Weights of a small mixture-of-experts language model, trained from scratch on English Wikipedia.
Training: 640M tokens, 4884 steps.
Below are experts of layer 3 (counted from 0) of a mixture-of-experts language model. Rows are named router (the router's row for the expert), gate (a neuron's input weights, with its number), up (a neuron's input weights, with its number) and show model dimensions 0-63. Each number is 500 + 50 x the weight over its row's rms, rounded and kept within 0 to 999. Numbers have three digits each.
After each expert's rows: "mostly gets" lists some tokens that are sent to it at least half of the time. This comes from a sample of Wikipedia text that the model never trained on.

# expert 20
router:465539576478481539434438667522557523460520408483470515554496459533485516490450496513488542571560448472535476519498489482554568490491577453534609441467511579468561504472502469437448419481458492
gate0:451459550485472525425414430477527526530451498609501476495509516537457525522415502486421525518376335522533499466570592536511446520547595596548468474631596631550544547483480480505408554525463418
up0:423561483653522529404606525483491426503533489457607451471521531486609493506490444523549555539568486452534545539486468494506442518486439488500494535430491492431464499546541584524538486566423529
gate1:427385466550542489468576466378471517449426469527496472412524560549531532523435472471473487520497492573541526461430543464491489471507598483522558588482439397503540460517566506453414512493498543
up1:473545505467477587589551435566456462448559560569367474557471474534508541587514493453508519502487535541524476457513502571544447598561498490529587459560609376557524517494454499500495532496521443
gate2:580577515582563546498515470514555398511539479582467479596545482429535602515546478475479451654519524488569542487501483468507572494457438493468494446529475409476534469502493468548454490557490485
up2:436448547451493547572517562448459515466436560471538439553487638637483467554525519504604500422495502641513460496462546611488465526498530416575526514485543611519499502542554458497586547513568500
gate3:493482525475593541481462430445471494471532436553418504476487535430414552527463449520506515399515534561516465499508573608480508542442517440479524442365512585501481391502522463505485492497556482
up3:566537530443536525524474458477522417634458425544510507528564550418511548504504541493608478351498540501488518436474591549488529551442488505518471549423603628539515435494501462472452441564524531
gate4:434595526474594537500516552480527413422467525480462537462440561603439575464480527515520555530446429486513534433591587492512545452464538509460493494507502602491516539506478573502499537518398557
up4:527488504586495510460506522454581454421563540461464510456560448504479441519412517435544488455504541475471399518534415545416469527605561556488490531457464417484469511535370517447530507547549488
gate5:451524372580562502419449495489476429552541506525608495486518452506565558468491555543513500553489430497668582534497546504516468496465545519514548508449499573507505432542500423552487501510445463
up5:438480400478478580512435401609521500483442426473529556554544533585508494477500525508505568523443402409497493511464449485437537531438481457495522615435601455474497494506464502548522493430518585
gate6:499512415512590476540550552626578466447544409573469516526405505501493543405572552427531465452530576557492493553459543522621463468527442463532515544511544486459534553558479459477459531458482558
up6:498495457556445561564450443485466394405556560504482524531509518496422597512552526465446510448439430565529459515459445536484462412379422342531492546504557548567464534559482508504480479433442521
gate7:445548546500364546530530507516433533474616521500457493528528478532508379467512564509549503480478518619529544433501539517456473463413485495530542597508505426486480433501498425484565483473534466
up7:485472538577510518430476478496490554517422509486568541607442462512557569453480497454519507532463419531566472453516490468598480434551559476422509449475389492465486585476549461471438497519545451
gate8:478530520599465612491506489493499459451489514563476537535454494447501421592529484455432502479580448390518545491483473472474404431548454488479508402477536466546461481461428539497486530425463453
up8:553491474585411459549459524450545451373482447505519538549459423482511449526528491422480480394539509428453508575490473528503422478538489488488465479436570443500418431524376550465521557487529539
gate9:440479514458520502478518496504528533565428563447489611465504546531539433548606592504527578517485417514429431584453525511455420476540473487424489481435579487532416484547497475528627491552485478
up9:526494526504519529459467491480555548462451552489527450466491545445542425395592487620541514535493516528485411538455407451539424453501544428515581431474451557507487541418485558524575518528346500
gate10:460449524537419492439538546519463490477457509560542430581391429422569436462471442527534454451458411520458473464456490489450530491513453455505564468571453521484460567503553567509519448497417555
up10:531565480448459530451448504465485422371528512559518497505547565477483601514589512537565561491463403458575452549544497509544388470507534503493522452419522499462503467491558509471476516505569470
gate11:502467571496480486493496493495531528456549557561528557527555578530522543544438526613463486546574505544470533473455560512510500440584507592576526419512506539421459407553528627442490451461467404
up11:485496422588493481482559666480555472557519531463519520461545519497600556426478473412475453481455496427584442570581431484561484485400457529443397576421512411530435538527491486483461578540571481
mostly gets: ".S", "omar", "č", " Amir", "vin", "kes"

# expert 16
router:448513579519490574482465608357574549457433437513461541505444482512449523503415468520568534572618440523514529522504574534464504518443540416559554460481531615459538439487495411429381480493436515
gate0:581534556537393454474510607402541531409522517477457488553569517545531536509446584478501555574475742553486509493468507521534491516414466472472538557453509479428554545547497532443510495459554462
up0:622565608561514471404462435616467584471560497501494543511551466581455479535508551416515457366512565659439482538458547601437433497511511573467528444416421497467522430494414437509561576454544548
gate1:560651557543477452463446528495550624492447462517492477372546476425548491509546519541519472561415435483434469574545535531527520457525437484600576578538437483475467493536427459546467559606580471
up1:473520511498528464559464529560534443568485543520491563503441496540507458417563545445555596549517482556465453460503579481512536600558463458475473503540591471441461581546496472575491479516547480
gate2:594461500566503535525427513599438433528413478518487465535538361469495524465467565450443444578512525458431468469543469509474549528387470554415459496565545541526528467469524471528500554444596530
up2:463495485478563427430445548518510498461532575436441604463501521469382522473530476526462481413519493441496595523450484538481563437570479469455459468365472522442475474550466410641430470458484452
gate3:544474434382398564585501508505600412570452521521428527505474580574499505550570530592542484530491522553531453560415537539509466609474448565450515417591421533504501543516520509459514438500492476
up3:576426582510466563491426463480466476583382409573458475576502530477497434450471500553554491501475457587555540455484549509483541471440546611504480505523496436502517496439484524489543443435562555
gate4:440453519440605630543540489488442504577474467560592529545563564434580556404504557483497504532516598566549505473450423500533480525491533523528412452481419509539453445545501550437572555430543456
up4:457563468602499529539568576519506546465565472478538494458506464432579392516547456479493494498403472538571568577539462502538538546469481506503478394479419566529436524468485592508467563554557532
gate5:429599533480534481417448508554505587525506473541514536559576508526508531464535634434522472416549464511496517531443556540492539418441532486449422432514491578549528595546493550501498447375561571
up5:461576412496463454551448506577567524498529539499468584473476533527539503372554548481552482539477417538515443479449498466489496450563519550541510466433495462513490545530569479370363507474397522
gate6:435470546546481465483508459514514494511491503552507480490534364576530580581569373498437395469484428583640549535528465598486481499525468550519603481498455478516438536495436488477470541445518504
up6:440489523479556480482422465557546573461516495458492505512503440634544565558540473539357406456477504506558454545559547441465480461502535514606505462442538557526557524459473472568478476438518491
gate7:561572522418529544534468532467474426433501490479492513480466542566491505464503473614479445388506528554556482502578559467466545432488457506448460467567478507514609534523571572448597406486528453
up7:461497496428445492548476455462457453465543441496451548488445562498520495480503581598483491416496526534575550517585424512503612457564486510480506419512492520559551462580526556456432441501486451
gate8:522413467524464548438515564498510474554415469531437517412565515538441487465503540497532513615403557528474432504544484610532522506584492578494519537557553465518480525508515545606475479502611552
up8:391436535565560467397387516461460463454492436412480407506538489467575500468452561538415463358527408452513455589478505455503457499526607565502544494474518599470455526539476438519469516456418419
gate9:500428467467468408595493634475521528507504511481481555418593461533527454463410539516500602444477451445381537409482434540525434516600533506476455515497500489553560405558551510478447514390479553
up9:537475446447555412457538565408579509475571569464472448470547469502547509381556556532540573455458367521469516483536425546523525508524489556546437524579518481454488400467434460506568549603449532
gate10:513405466439501574524519547513534490519474428530521480547565582467560414542487509463587514542546420467413560507495512534538488501520508521435462484570478518430525657519561532495514552546473473
up10:482477538501432543437574572460429544532476530519438495461547521487435476537506619561445548386534537425554403539460464508511540453535426509537556504454552559423436470427515472615535496554487459
gate11:545550476542543487489508537463537541505555540408568497529578480462409514543493493469483572483398477602523479443560483451454537456468482460472542536442523489486414483473501479527534505456594441
up11:568496537501436573424631489470577526532508503556547525508444551558446481515557471462492415455525506526521464503533538506493495454486521525556453502534464545506504476451478445524490473502504534
mostly gets: "ically", "ually", " latter", "ially", " same", "ently"

# expert 1
router:446505525507471594455494575450527526469494384561479573480413430445502472537429458530578485556565449475508519556517569525479541519485517453550576443453522553505464431477481478487438476443503481
gate0:387437544465500498542562502431474496565423383414523519451462506542514542544508601504563489472535415419572536498509418542559571536509515569492501536503419580500429544443573436507503498550466508
up0:550505519592465529423471532537484483454568490557481480511504480478497498404518434462507508439505500562380489489442580454398418454506478454516459534471568476522560475528426590521482510476612532
gate1:491423486579486509550530495472492558484470572541494501431557576509453468506468524605494485481518538537490538574454462438521478524467573481470511507481510441460563500504561429449396512476527579
up1:463423449434515480462474502512456578436531486478454564506543563545454578658500468545490473457495456497548515541495502533556475473453467580523415541471474455490638462478535457540501543550552501
gate2:565565419475439487465431486469466493512455465487536455511486514568576588534448427495521514501520481525487485517550493537468479518476555543537454447414538428555493490551465528506542547524627555
up2:602517470487547482492426558529540498517492506518566544556445496524547585494494466440512503538531423526471495531488450512411478511508561575484391467557441467507486408558528475477469503504577574
gate3:460481427559453429507388469428541499498515533563551461549475465441496586550523444486439617538502511552418552549552515517531505472473565517530512503491573424519452524505561492497516457515545497
up3:503556553407575524487496512527486579483543451463456494507565473523407464531531551483401516518424475494495443422501599493419494538463528553466501601488423623501424537440487497564450499523397525
gate4:563491370607497486510566526412659490482519488535547519463549562606460546513531456512547480484440402517592488421456423566518421436525465425461511541442537471427475555499546485555579446471517457
up4:457500645371511499496422470594356490519495504461440459549457421399526431511495545469477526487559627514354515556548593452494555530464542564533509467573463559531529456491465549477432525511473554
gate5:502501531566517481448469485544537566527412533532580467495412479518504470464527534480509465532427482460496357526529482384603533452508439489480540431534470549553477489649509552477533530493502574
up5:418566540459502472533498536533551449485522548442447535557496429550479562500390467529452449400493513531487397461446540467424511564487458538459453523482591484472570416483582515481578563508535441
gate6:494547487473469493402517551507481578356504525549485506489561546579492471554446536539542399486468485498415498441414536430502529458520510454494494458513496519435612507553492552503533519508509425
up6:554569535455516512419448564595480497392469536564491482434567464582605524524442520502519432501504553550468472558446547439451628468557560374459572598550485470425520517509473599450474547502473471
gate7:541460539598526544427428543480429433522455511512510529457519523487506522435526383482556501507428545501405572508490479530582551516520478488557475471477542490428488559563555484550473563601529583
up7:510449585533489488465430466501449503433421453438506386448546457420490453479567583508488536590483475445413425470517489456538371430572528573460597442573505482550499580555520554531498487456550418
gate8:523436587496503609516393451504448557492441447529548549453538540503538516411555498517466416482530646482498467533492552487550449514520507543511494552487567480519450499498468501551522564451532591
up8:455519546554445445473550492513462568511530447458549460515495432448516443405502466514514524596533410442445597499518549455448596524486449536523617445531528507518540427497530516433476457491583543
gate9:539448471521513464422553474551491470491403548443443492511501485521513443525462532511480440575464515447615463496606492565618441465460429466505486460489491414580531502617563453503524483496531523
up9:577445493557561440400507527564536473490470495444405460526497481559513420496482552541464495554486483482585469481614480533550499476457410516510519473475472418456503478615568489502509516497498501
gate10:513403533434553385462496514532466504544511508507535468517422528500531476475568445529492462506545448563559439481506555511567567492547490554561447426518483420532575534524511456433578463443463466
up10:517377484420534409438508530532499506532495516486561471554481493513516488445570482536519463513559476548526427498469496510545536465556482526557465441504460407553555545521480418428562479495466451
gate11:477454533518408556449453582436471464537603453526550524508510552447543481558526421447527609437512480464510472553553431483558480452519574580541526493449519525481497488475476500535502402527476434
up11:476494521440471512465541618418528489526553459482557498520582511480513433516525513434501552460528495476515468505524410482484480398520562601522508536500529462469486484408547480592413440604481393
mostly gets: "98", "97", "94", "93", "99", "83"

# expert 15
router:469482544527470627467434592463514509479457398567477542527479436458427536527419461579552504528576468487512508527502519544581570497499554467522560457448509620443478479450454445456430498457496437
gate0:546481556487487565582346506473504545521464476516514432444510447438479549491428554535424456494450582429441424470447575494432485596529477598535529477446433551486443359533500530537526491443482458
up0:497554469591547486509513577501512407412612477478492492503464453510548500482541420494507530477449465372437535528546478388526489495505553405448502548486500454530639530528537525529441532549552468
gate1:542537525465542537471587486486517377453442467593527492493580528520450525494462464474563445484463491460506601449587546553539474420540413582591522540450523530429468492557569511543572449557460498
up1:488433475557484440501458508517481632520503523424440541554460505533407480480568540465485572445572608512523421500490499499431540545495502382443501402536472473560541555431523464482480537518609492
gate2:482533464507491554418552515553478512487565611518542567424491512483610462471547465540510540553471534599486455502522453491544561541448476465474468550504418519435411430561402590487467532462582512
up2:508493490435513532420440506529462480526517551527541443497522469496583518554537534504459500472522608658515426490579446421538514578514526555553435487632554552494509455602457506512485459527568522
gate3:490528501509477503557421619536500531443496520502532502472464588470538494579523480429631447485495482396524538553474473499423543557509472597544455423507509404461532496532544558433451492354471429
up3:512476527421484475502512446601613509574473462535507454418582501472562532455461592455489547497529507555511579466483503564535577394425546435512512518451494514551556465541537479530508466545486525
gate4:543494445516374550502543432530558510602524523510436498441494496411562419410431436489489454599528469508437642463488509464500576549492449478416498507485580587513458512445462512626455508457486503
up4:545515460557401584545535459520541512620480580551423532456478530457557453441427464515547458551512514509449547480525505490490527482477460411390489492503549549457475576479477473581437488494502502
gate5:468556537513534509510452363530552498508522430426411539573464522575426509491456565510509572502428484417372463583490442484502553490547419467497394488539606503527428542478570441423511503449501580
up5:596466576480406393472564462509459470466499456557443501474438471453526481503506502527545566500523551541565557538479589544508549517526560533498607465444501493458527468533427541572372502471485467
gate6:509552518565527568502444526522504506392533442508449576525387450455579467521513577461530596538439519565476516451444580431534499501543467487478557537509531483485534475525528422568510497461532465
up6:523464479512397472508484536483533434537509505488555423546584510507405514469429433476400392515566523451551475497571478546523510469401464502470504517510501541460467443562411608512517452492415519
gate7:487491427504478411487520550534456518530535494439462536459490438521489561542539481547444601547526517464557425512470549530488449536443505422500507519596535469446480479493506490459569524500523545
up7:553503478401496443558518387477449499401477449494512364539532538424567501488466487407396533542592479564532454526488476485451555544466458540509406604449596501534426518488472517512549497504541486
gate8:457449567584501535474460532467417504547398581538448479508468463421469546462521407502587483458425549481485475483627548531501506470516574483506561504509506501467545422518530454527482516514435465
up8:494435554568561541487484449433458445570356545478494522423460478517486513509574453490565510529512483524439467487582502523541466534539519496560556417478482449463506475558576555601492465559461478
gate9:507484444528573546569571544552426519569546503498567550594519506445510491516464582482522479563446450480454461421453484528416423402404567451594518614457531489604410508460514547505525419525450485
up9:509505444512515531571582480541451474513477552496623467534585574513436500584490540504544505543447486581539493457460431531477438449548587416532536505460495522607493543489546585487521411521549568
gate10:431479485489518539449563508506489576440512485499585462410584444537509509508395507444503524449527508441521489557517475523486439466467508485553447442551556596525480523535458543521449428534430523
up10:460564499500521507501540419515478493477473446498569433431605532571510489413461455503456476434458498484482473606457504472513467451498530443520435453484528560498471532487518545565407465526534593
gate11:560489563490501452579507443551530517449466503475508511532433499468428573517491446453539473456484517419518556533508496515414518497509479553508465488552593472624526464649443547514544462463565483
up11:448505560490555425409482472451617528435562459446490506532471508406465469506451420469507492505463536546516561516400463593525563494610490443546477534458484512532494447504454548473475568476557556
mostly gets: ".:", " Binomial", "):", " |", "–:", " Kitt"

# expert 12
router:487491516479480549506496590406538515429490472552492627537383451462465457562374477518539578556553415505480509546530573517496497522514539470539636419458514538528521457495467465428475502451519463
gate0:451536557460605512502471460581555564577552484581515471404514463491511523378534439514479518508534545561442516506500465490472559534449487602514559526492534531524523530563547514440528455454460543
up0:487544444456540473565486480542559609491510480615489571452498490412500419442548545541519508533454538593502527521497565469453561484460566632531519465460450547407418474488537412423534489529517505
gate1:530462509499429458464515396533537585440419478517512437532485445500502490535576486506492518560524522605439495536542494562511474483497435471566463462529548472462502506561464568468523523425474601
up1:520453499418548554490514535544540451549569510491485537485513526549483525436445545488554476439494515447557471446519486456431587456519543486457546558415475544504446484414513429518428480549516421
gate2:514451499497491557423424358551548517480488537477465540453467493498519498425461538472489479507468423456489483478570524496601529492450570499486597565473485444463497551403545524441481437444469457
up2:518551481570524478464531515504432516448509558493544540445554539505457537573525495512439424517521484597495567590549486511491570488528417488479491522463436454507507497465573518573544467551502538
gate3:460518480538610506504550355456505637517548539484503482585471431461513595496540492470504522467517512490485454487510540405491490443561471498590426468474537488447540537544488469606464540425432516
up3:463553445504609457484560436498547648567538529547470489553470474466483579467546529473537567464507473562543478461505530411559494440568511541529480540490517470503518464591552400586544492434471526
gate4:556422556500484561515492546656560445447611464442514549471454515522591464560581409539523481584564425500490562465469542453466577518530494579491484508475480521598393494421373452482475509446471538
up4:514593490491573429539503474411486532558532513575463482510459499503456501526457540513449467480456544426506490500550526527468490532426528467494517480434513547407579603519558488515616469538424589
gate5:484544572514523426505466532538527426453458516501445554556511541507491492472379464542468508532510482603406485521447486553520500466520463516477510486454428597599467388498582432499498435478586528
up5:458459492514384464502482533529535441464544505463538532488479542523631479487475377457496502558575464507538400459489561530548505519472513508409550516501440558494579470503472548530564343489542475
gate6:535516496453351485457489440508509499501446539551461462388444537524505465525497524496512461467477488507497390504412525564503518466517515515446550490493594510516447516493490399542555510465527544
up6:489533560505507525533523454487526527435568568448396416571563542523560449542451483571470429493486498452473492456457509493482509589415449442637484569504482518552466472543577569432428502560457499
gate7:539603534604399482479582559533523418578507333569517513454571560470492508587495545424418516416483504502591415539467476543438536499515520419521462469426493485558496537551470500612451442443422535
up7:565581525539437525447500504573531437594474437513545493465531486505525526601530504427486527431468487476609478520480432580460498517612529442578533549379504459464543466538504529529465398512466482
gate8:485489569427519505534523514504481494449556517480510491560553545544497581584503536500610482539485471554554469525567578535498560467514424561594481522460529462561494467365507577554468544384422453
up8:492513530455486540522449509513545462482523555411455519551505493528436495534586483484481463570451498462535479576436545613477410439515472493471436518447472449560481492440483457545524553453611524
gate9:513549474472591510489568521360511683574523450447533477459492572514419579463497523467496517503514469511489416535514473546417533601391489564460545508533572455456554499503421491541483445492539520
up9:525487519524482456462523509591546376431497492543512486562554449479593444491476485518504478453521601439498531478558508483524522349524488430552503517471444512523446497552588405461482557569455437
gate10:514457452500499535506550447477530496598520520414415418540407463484499473556589461568569437537533486485462536520471533574457436502543662499544499569536587456510532590527469490477529501497466505
up10:482558422532441437538442580577518536466418558516405410488593520434608515463418457478479538493479494591493509475483448396541625511509513512477480501516479510465536425447484572538445505495549559
gate11:462504385582560457507505527612447515575548513479473554509483514580548485503564581528513523540495469498575493473489487468452494506558525631482479528573506529538465579545508581431547484513523470
up11:488515371600574461507493543622444496557522504482477556518463526575551462496581581529490509544499474503569500466476490481445484521568520613486480535561510520544469584535509575423533484530556459
mostly gets: "–", "/", "/a", "-", "/A", "−"

# expert 17
router:475485522546481600465449533406568521496500371569529524441432460440435491546385519557565469641618490501484504536536542494448523486478519505484592456475497585496498443472534465456412485398560475
gate0:563506599479442454516529543485542550569478463463540566510422453546543544494427467515532524520591518463487510460484525493538520465427494456536426547500507464486494492459493462533490522464525435
up0:533535516452407423503502562416536494532450467476525573536493536521540463490435493503561453419560597463473542450475535553494544470462457481510459562590497445453512491431453416567428396515546431
gate1:490491609416478508531492488517371492508581476424477565462553515510579500486448517577612484521356477583482551489546470475518506467449586474472541431543614522530550554436464465475559420544443501
up1:439417551547497446545520446478510493533418591484480463589477531479479503534464542550498527523499517440520530585525518562547564530504487559501595422453526510447448466579528513561459414581538490
gate2:586539481495426580563581472539418558524496461489489487506495571592533436546539481562507574506429535488593480476514497452546477466528472597577514501549472472587582493399445496456598461435467461
up2:483528425427480484508453480543515462391509463470514481412512532534519497454510514424519518460555526531530485573528532550486479597482477479408487484519560489543425568466441437539530497480495488
gate3:467475452484490525612549622535461469552412568488508506516505461509490544547496593489454492539515514502501373504523542527538505533568528418454450468462472469555518487506476435517416535527547497
up3:456508509465489481453435428538506518381554603449417507542471514475521501456496442432426480402459585463423539555456493579412504483529603500449551508421486388451451546519478448563558547421505520
gate4:506455557567557568474537453576497356451493608444552430574540499534542418516487461466421598550468559626492455446534439468556558573517463569537491468562530492519559438522494529525476550563540415
up4:505624485485478415414471469521521566594591508540520546541515463411412527480504544522473492485505408449552436488531514499444485501513498462545518482434573475515472572450504527523559472581491483
gate5:508424447477455428544544611455522450571513526539525415622405514546571510444476557494429481570557507407515444497577464557505525463510502497501570539461493544347491493511534550524515461543627425
up5:611494509516467469441428478536455483432573474517520574493546504521418443565438413538554557469500475469478522512521442486484504526408490448447433447561552493590490549503476469460476505352467485
gate6:544493477509540568516457529497487439477553372505529489498480552555541473616466592466443512533475503427441592462606434515471586557549593528600512470437492513465512516516523484492523476508521513
up6:531477464529531436504480584484511596471531510668513560556476482448418482499596548529443550490489497433474559511513524547485529545462526468445548542507527492535369473552480502442447482547527551
gate7:528530486460426551442441468559425586505495505521494460550503564532490422502610512464571579385524407436574586461458575491497532497447493444497472461496475529456477498513503591555506500628407548
up7:524565506518406470557531464469543566506532494582454512527389551491406500452594472511503523481497509435429611481524439438547452480467432501499493480470550589484531587467457467562490542519559441
gate8:482577516499531518528412419595393373487521482505418462375533452475539528415547537478443475436426472473525522473448569529499525393441483368468461449521470490566456538492540442477409468408453503
up8:558511499434395540437467488513520547466398439515516585458415555549601445506506500504501534391545531412540513519537500425558491474541542515453555418461562454505539499498578530508513433541508500
gate9:521503594442451428561488501469459548478471467511591500533515572496451456572432471500480569534596552536479462497470462419539606570537506517447521515528512474434491501482514493451495486552469532
up9:400527416486507459549442573481431565475486500508479400497599410492529397523516501493560544463517531432500515474455571531542427449470539530552442599446469512499485473492499474566474494574581498
gate10:516636512627575537503554487448453422454571531503493506602504539482467529595514490473498501464554521423465557494594590421553495502504497461545544613521518424495546516572511559421567472568476507
up10:546414464408445539534458518531471514500488483470473472493488505520514450382420435512521400528493446530525462597519479556493545551412531466394474392541601526458512662538502407554487495399404528
gate11:523517567447580607506476506520565445627537556447543427509560328532481529439373570441516495599551458499475501495442501534468477482506479483485565516500389634529518486414538547472507525544598506
up11:460418397443567581508444486495446582506533391444532459438531468438534551446465530583512513505565531516511501554578502483467565540495575454484533535561450446511530375438412545473438467514540435
mostly gets: " took", " played", " began", " died", " wrote", " described"

# expert 21
router:433530541559496601478404562422526516443539391594529549511452475506440444554459504579576523566591474511510455505534574530512493512426484489544556476500538571459485444465508417473409481453471494
gate0:463515515521474499499487558502475496576476429441479526520503644462508481527483566481526489487603547536540591465534549485568470583481539453520498581489533447501637488541411466490507521462508497
up0:574438478439465461446556494539485401549495532510499465441490479515501439374507497469497584428532530479443440430408504585460473382577525567502537474522515513488399527582585469551571433466506470
gate1:421411513451520468477539587435498539514492528549489571503487469412479556455503554473467452527562446553531475482543552584500495401520540537521426485453489516579534575477478520474457521460512538
up1:559599488583423509571477483461461500430442480478560437484482512469460422605445407450624565460490559456466488527538506515571543468458419491453533503541510481439548389551547476533433519535452477
gate2:507517495620495527516487584554412535562523502505524599502460538536411434452489497457534553454451464493463513527591469511539497531504485452451387556470526575555538521574522569486488398503514482
up2:538533486374490468508488461465407514508536581484460511539527512436587553525490475488572521459536626549525570465455473409533433477540568546535534498525418459451461549487474404457486566428538476
gate3:480415434522581471598539494461573503508475521475513497465464560499513497561485548505507447472413482556586499390500454502578559511497494542516472522441456468464553540462560516413532496430498480
up3:498418544504562471506526462518527492494570495453441492536471541520540476527517459491497448457403464468495517393553423551560540519546560527502509516473522465556567443497515493483576523528449562
gate4:511568486466522417475495513492538468652490436479510451526452536547476485538538560502500526515478450487597526548506514530574556624542543582539526540513374554473533457525477431484473466505439550
up4:488465536474485468469524565458506544428550476504507473526421424526574562457524452540504465458494529478502414467488445531414463555447621437498489531491480562542503545528481467387536543442523507
gate5:458631554451510504541498446522622539535427567499467510518500552538488535562423532511569520465542591507469525431418491493495495478524404565557464516511456481435524430463396487474508543431519532
up5:539519539558501454477565455570481533482603408481576443592508525455510527483515455514468492515415464525493475607543493469508522466357547519408498475520555492510511581498438625499491466533564495
gate6:491506459424512421517473554524461498476385485585528457512377526517584472518561586419529515509492507530482463529521485479536465514518443525464493421513497473553508499476555576485492520458477528
up6:390535466540523498591548471546490441593450583584489505494418519488477520564436458464481479475494547523503493481547586392526513441514479392544640463461518492541481445536505509520469523494545521
gate7:485531441594420490503456539489527563553484562514458565579467462394568531472525510470466478441517516460475484568547582467476473374571470525524528375505530501522538533520502431467412448476618498
up7:578588420473406538609556459532458515428529477584535478506596505498595518478385486497404461492521459587555482527457460409545436502493501504534499458538466529575511472497418567594538497530527550
gate8:538516544432483534569526464537528424548438480415465486406428405468491424559442412492569482452451563518404472463542437476441541410535522457443492505530469511437466488559493460485553510443457507
up8:434566531491408514420439482447472559439462433432487393484506535502539377467536515442525566550489501475476532528517468612570527515496492399515500453482508496494541438471530471501576444546548458
gate9:487508437519468443593443584562428447445567522472553493540574479395478469486609442531474470550437415450543514487497505506565527530569475560528575500614451571507488443494434541561408442434480503
up9:513545444453440607478535442463522488575456441490499403470503473528561507513437493509485497415509547442484457598534497429375515491607484515533493481531470503511490463453540462517500541495503475
gate10:422551548445527548445492526516464429451562441582523507525524513505477492505484533441542451461517455511545503562473472430575514530532545553439522442545452434494446559514453544477547463472563557
up10:518428455527497517414443567615582526461490522437538429386418504509519435544487448587413492397508499527482475517563556553524456504565561506513458542470461449476454528478475559534560460609468425
gate11:550394486527554423404459436488462464537564515593463586443547409540456497567539513494542501422437568481506429538517440475506570555500533530538547410438630515487457445506481484515551475535453421
up11:414547526446428449510552422408463477549428541587506466466468553428542546558433558426537466519632480464567434535556462454509517486479464575583569439517557464410485477494487438511553503570480393
mostly gets: " since", " before", "As", "-STARRS", " As", " Places"

# expert 14
router:408544494487473600471387591444522490507441387493474544492411474438484504502425524529580555587586464499520486523532504571547546501490490384480553456455474595454517468491520476502416481427469450
gate0:524496465508566575521449452455427418479520492535489468556427630470461524460435476504473461554458491503501494516499471423491507544523442466556543649482501509514428581490468490498523515507578414
up0:476419508494597520506533468539572497583439492399507519494536555596462522502505562445502494405490448489530498496594547562616576534477566457455508464483542613527478534509539560543462523493429556
gate1:478518438468493609511568438491456449629514477513520517579483440485494536566572470484395422513550514606536542370469535418478479546466486403495570466483488539484555426412520481511534483579432514
up1:517515442480405634495528529453425492528397489501555486554571554512466545510510520482449512501552516604526499456509502483495613542474528332462549375462491489478482499448545472557531470552489481
gate2:513601544547510539565557551539454511466507448446583495505443472383477513445491597556532510440522487506584471557390501440525518539467597565547460458519552419510489427517541491566517514456529401
up2:438426493416558471488415490431507548457570457617482463528517540572526520529590466480498522552511506580463484492571427609493501451567454428470469559481445480469479511405532511450495505455521597
gate3:507479553381486511481502455465434367507491550545470550502535478521512504474493538456524558504548467526473581497453545452504454496457513444564558452527588526556480506468501468497443467447526497
up3:420428475483462538439488446421556548450438536561570475414538404472528508544441481527570517516625469596427555531500477443454479562469480512467567534386438463468486467447520448428497462534560496
gate4:551493481413459536407486531450541547571582547477561505595504416394424550489446507489594392469534576426537505529538467507537480508543540511643484512489511560586550567540433528502544546506435531
up4:435480476495574489468476472521487541307438440478461556483550564573553416500475497558389570545517374578473444467429513480463502491434416526423487495461509567447462480629558505500520487504493454
gate5:551446453586471469408584478442484556520499472496460515397539549447539506532486497484419348543573533485422467466466470512427602513435462550501431543495485517463560550494483497437451399563422438
up5:558492481524541554387443508537537504420519357500523507451503464410497507516432530479375414457598514464473564512557418531453548528506527425439509479515500423542451538473464419451392433520446479
gate6:468494424465535478487618571467487557488550517539486484674521476483427505493473536596426438473548513532417541473540463470430531608527481546584537530623478597524542496477424507560464471572464421
up6:492424527473503483532470526491444425475470512468493469584571452481461418436527497573422498446526476499422551541547508444393416538514509490467571407582479475459536539519503541559507490614446498
gate7:514617529464526523599488577462435484458478536489520522591505445504477465548454453519591490512510490501478498452501505447399473468503409572536460531424423539569501448581505476459502471512510587
up7:479429485514514500548505437639516478455524500468489565506482515467575539545523466484458531521532493497496507559548448462635483573600472519567509541514445444420525561532504489463465531554554418
gate8:500411508384409504411476511551573534388526523499454449520532520504564507528512475459434425510574604508414419536474491463431507482512567468473496595490506484467535463490430481444487552392496507
up8:503506378543631472458511551426472482528497519438531514466524455523415518501458438465519532407471541490601583479574558558533458454552454467507485429473507471456508485507518468449458525576468608
gate9:518444496428399503520493505444438493482480423624497454499521515505569428479474464502441513445591576619488520538551527583570450358502515519508496471444472485536517464544513428457480450585543484
up9:442482492496427377534575532473551521436569444625408517567438510457439501478496495544613511509543551532516457427471540484481509460507448503546487544601465574517518571562583501449360603538504447
gate10:439546589497508528511465501445508526506480548523497630482550489554506514533488469513497533546494441489557442479557548359550467500356494427548465520509473548426520496496425478467522461477564507
up10:536474458477461476444503530516564466476454475546445486438412438449494512437479501517447469450487502534513534368524529502523608465580453475583556465495449415525452534431507473504426526447486475
gate11:483531444533539426533464442478562521422469535499528556533500531527597531551569427410538563570498432422535443460489485504553561546509529475459538482485509473599489509434486520496507588457514450
up11:492557503507468462597464536494555525428473502509498559492464473629555574495477461513506507547500474524517418586476475472548476542552540544516506539469549532508515524526467511392493519455511626
mostly gets: " Fame", " addition", " Jerry", " Jimmy", " Erik", " arms"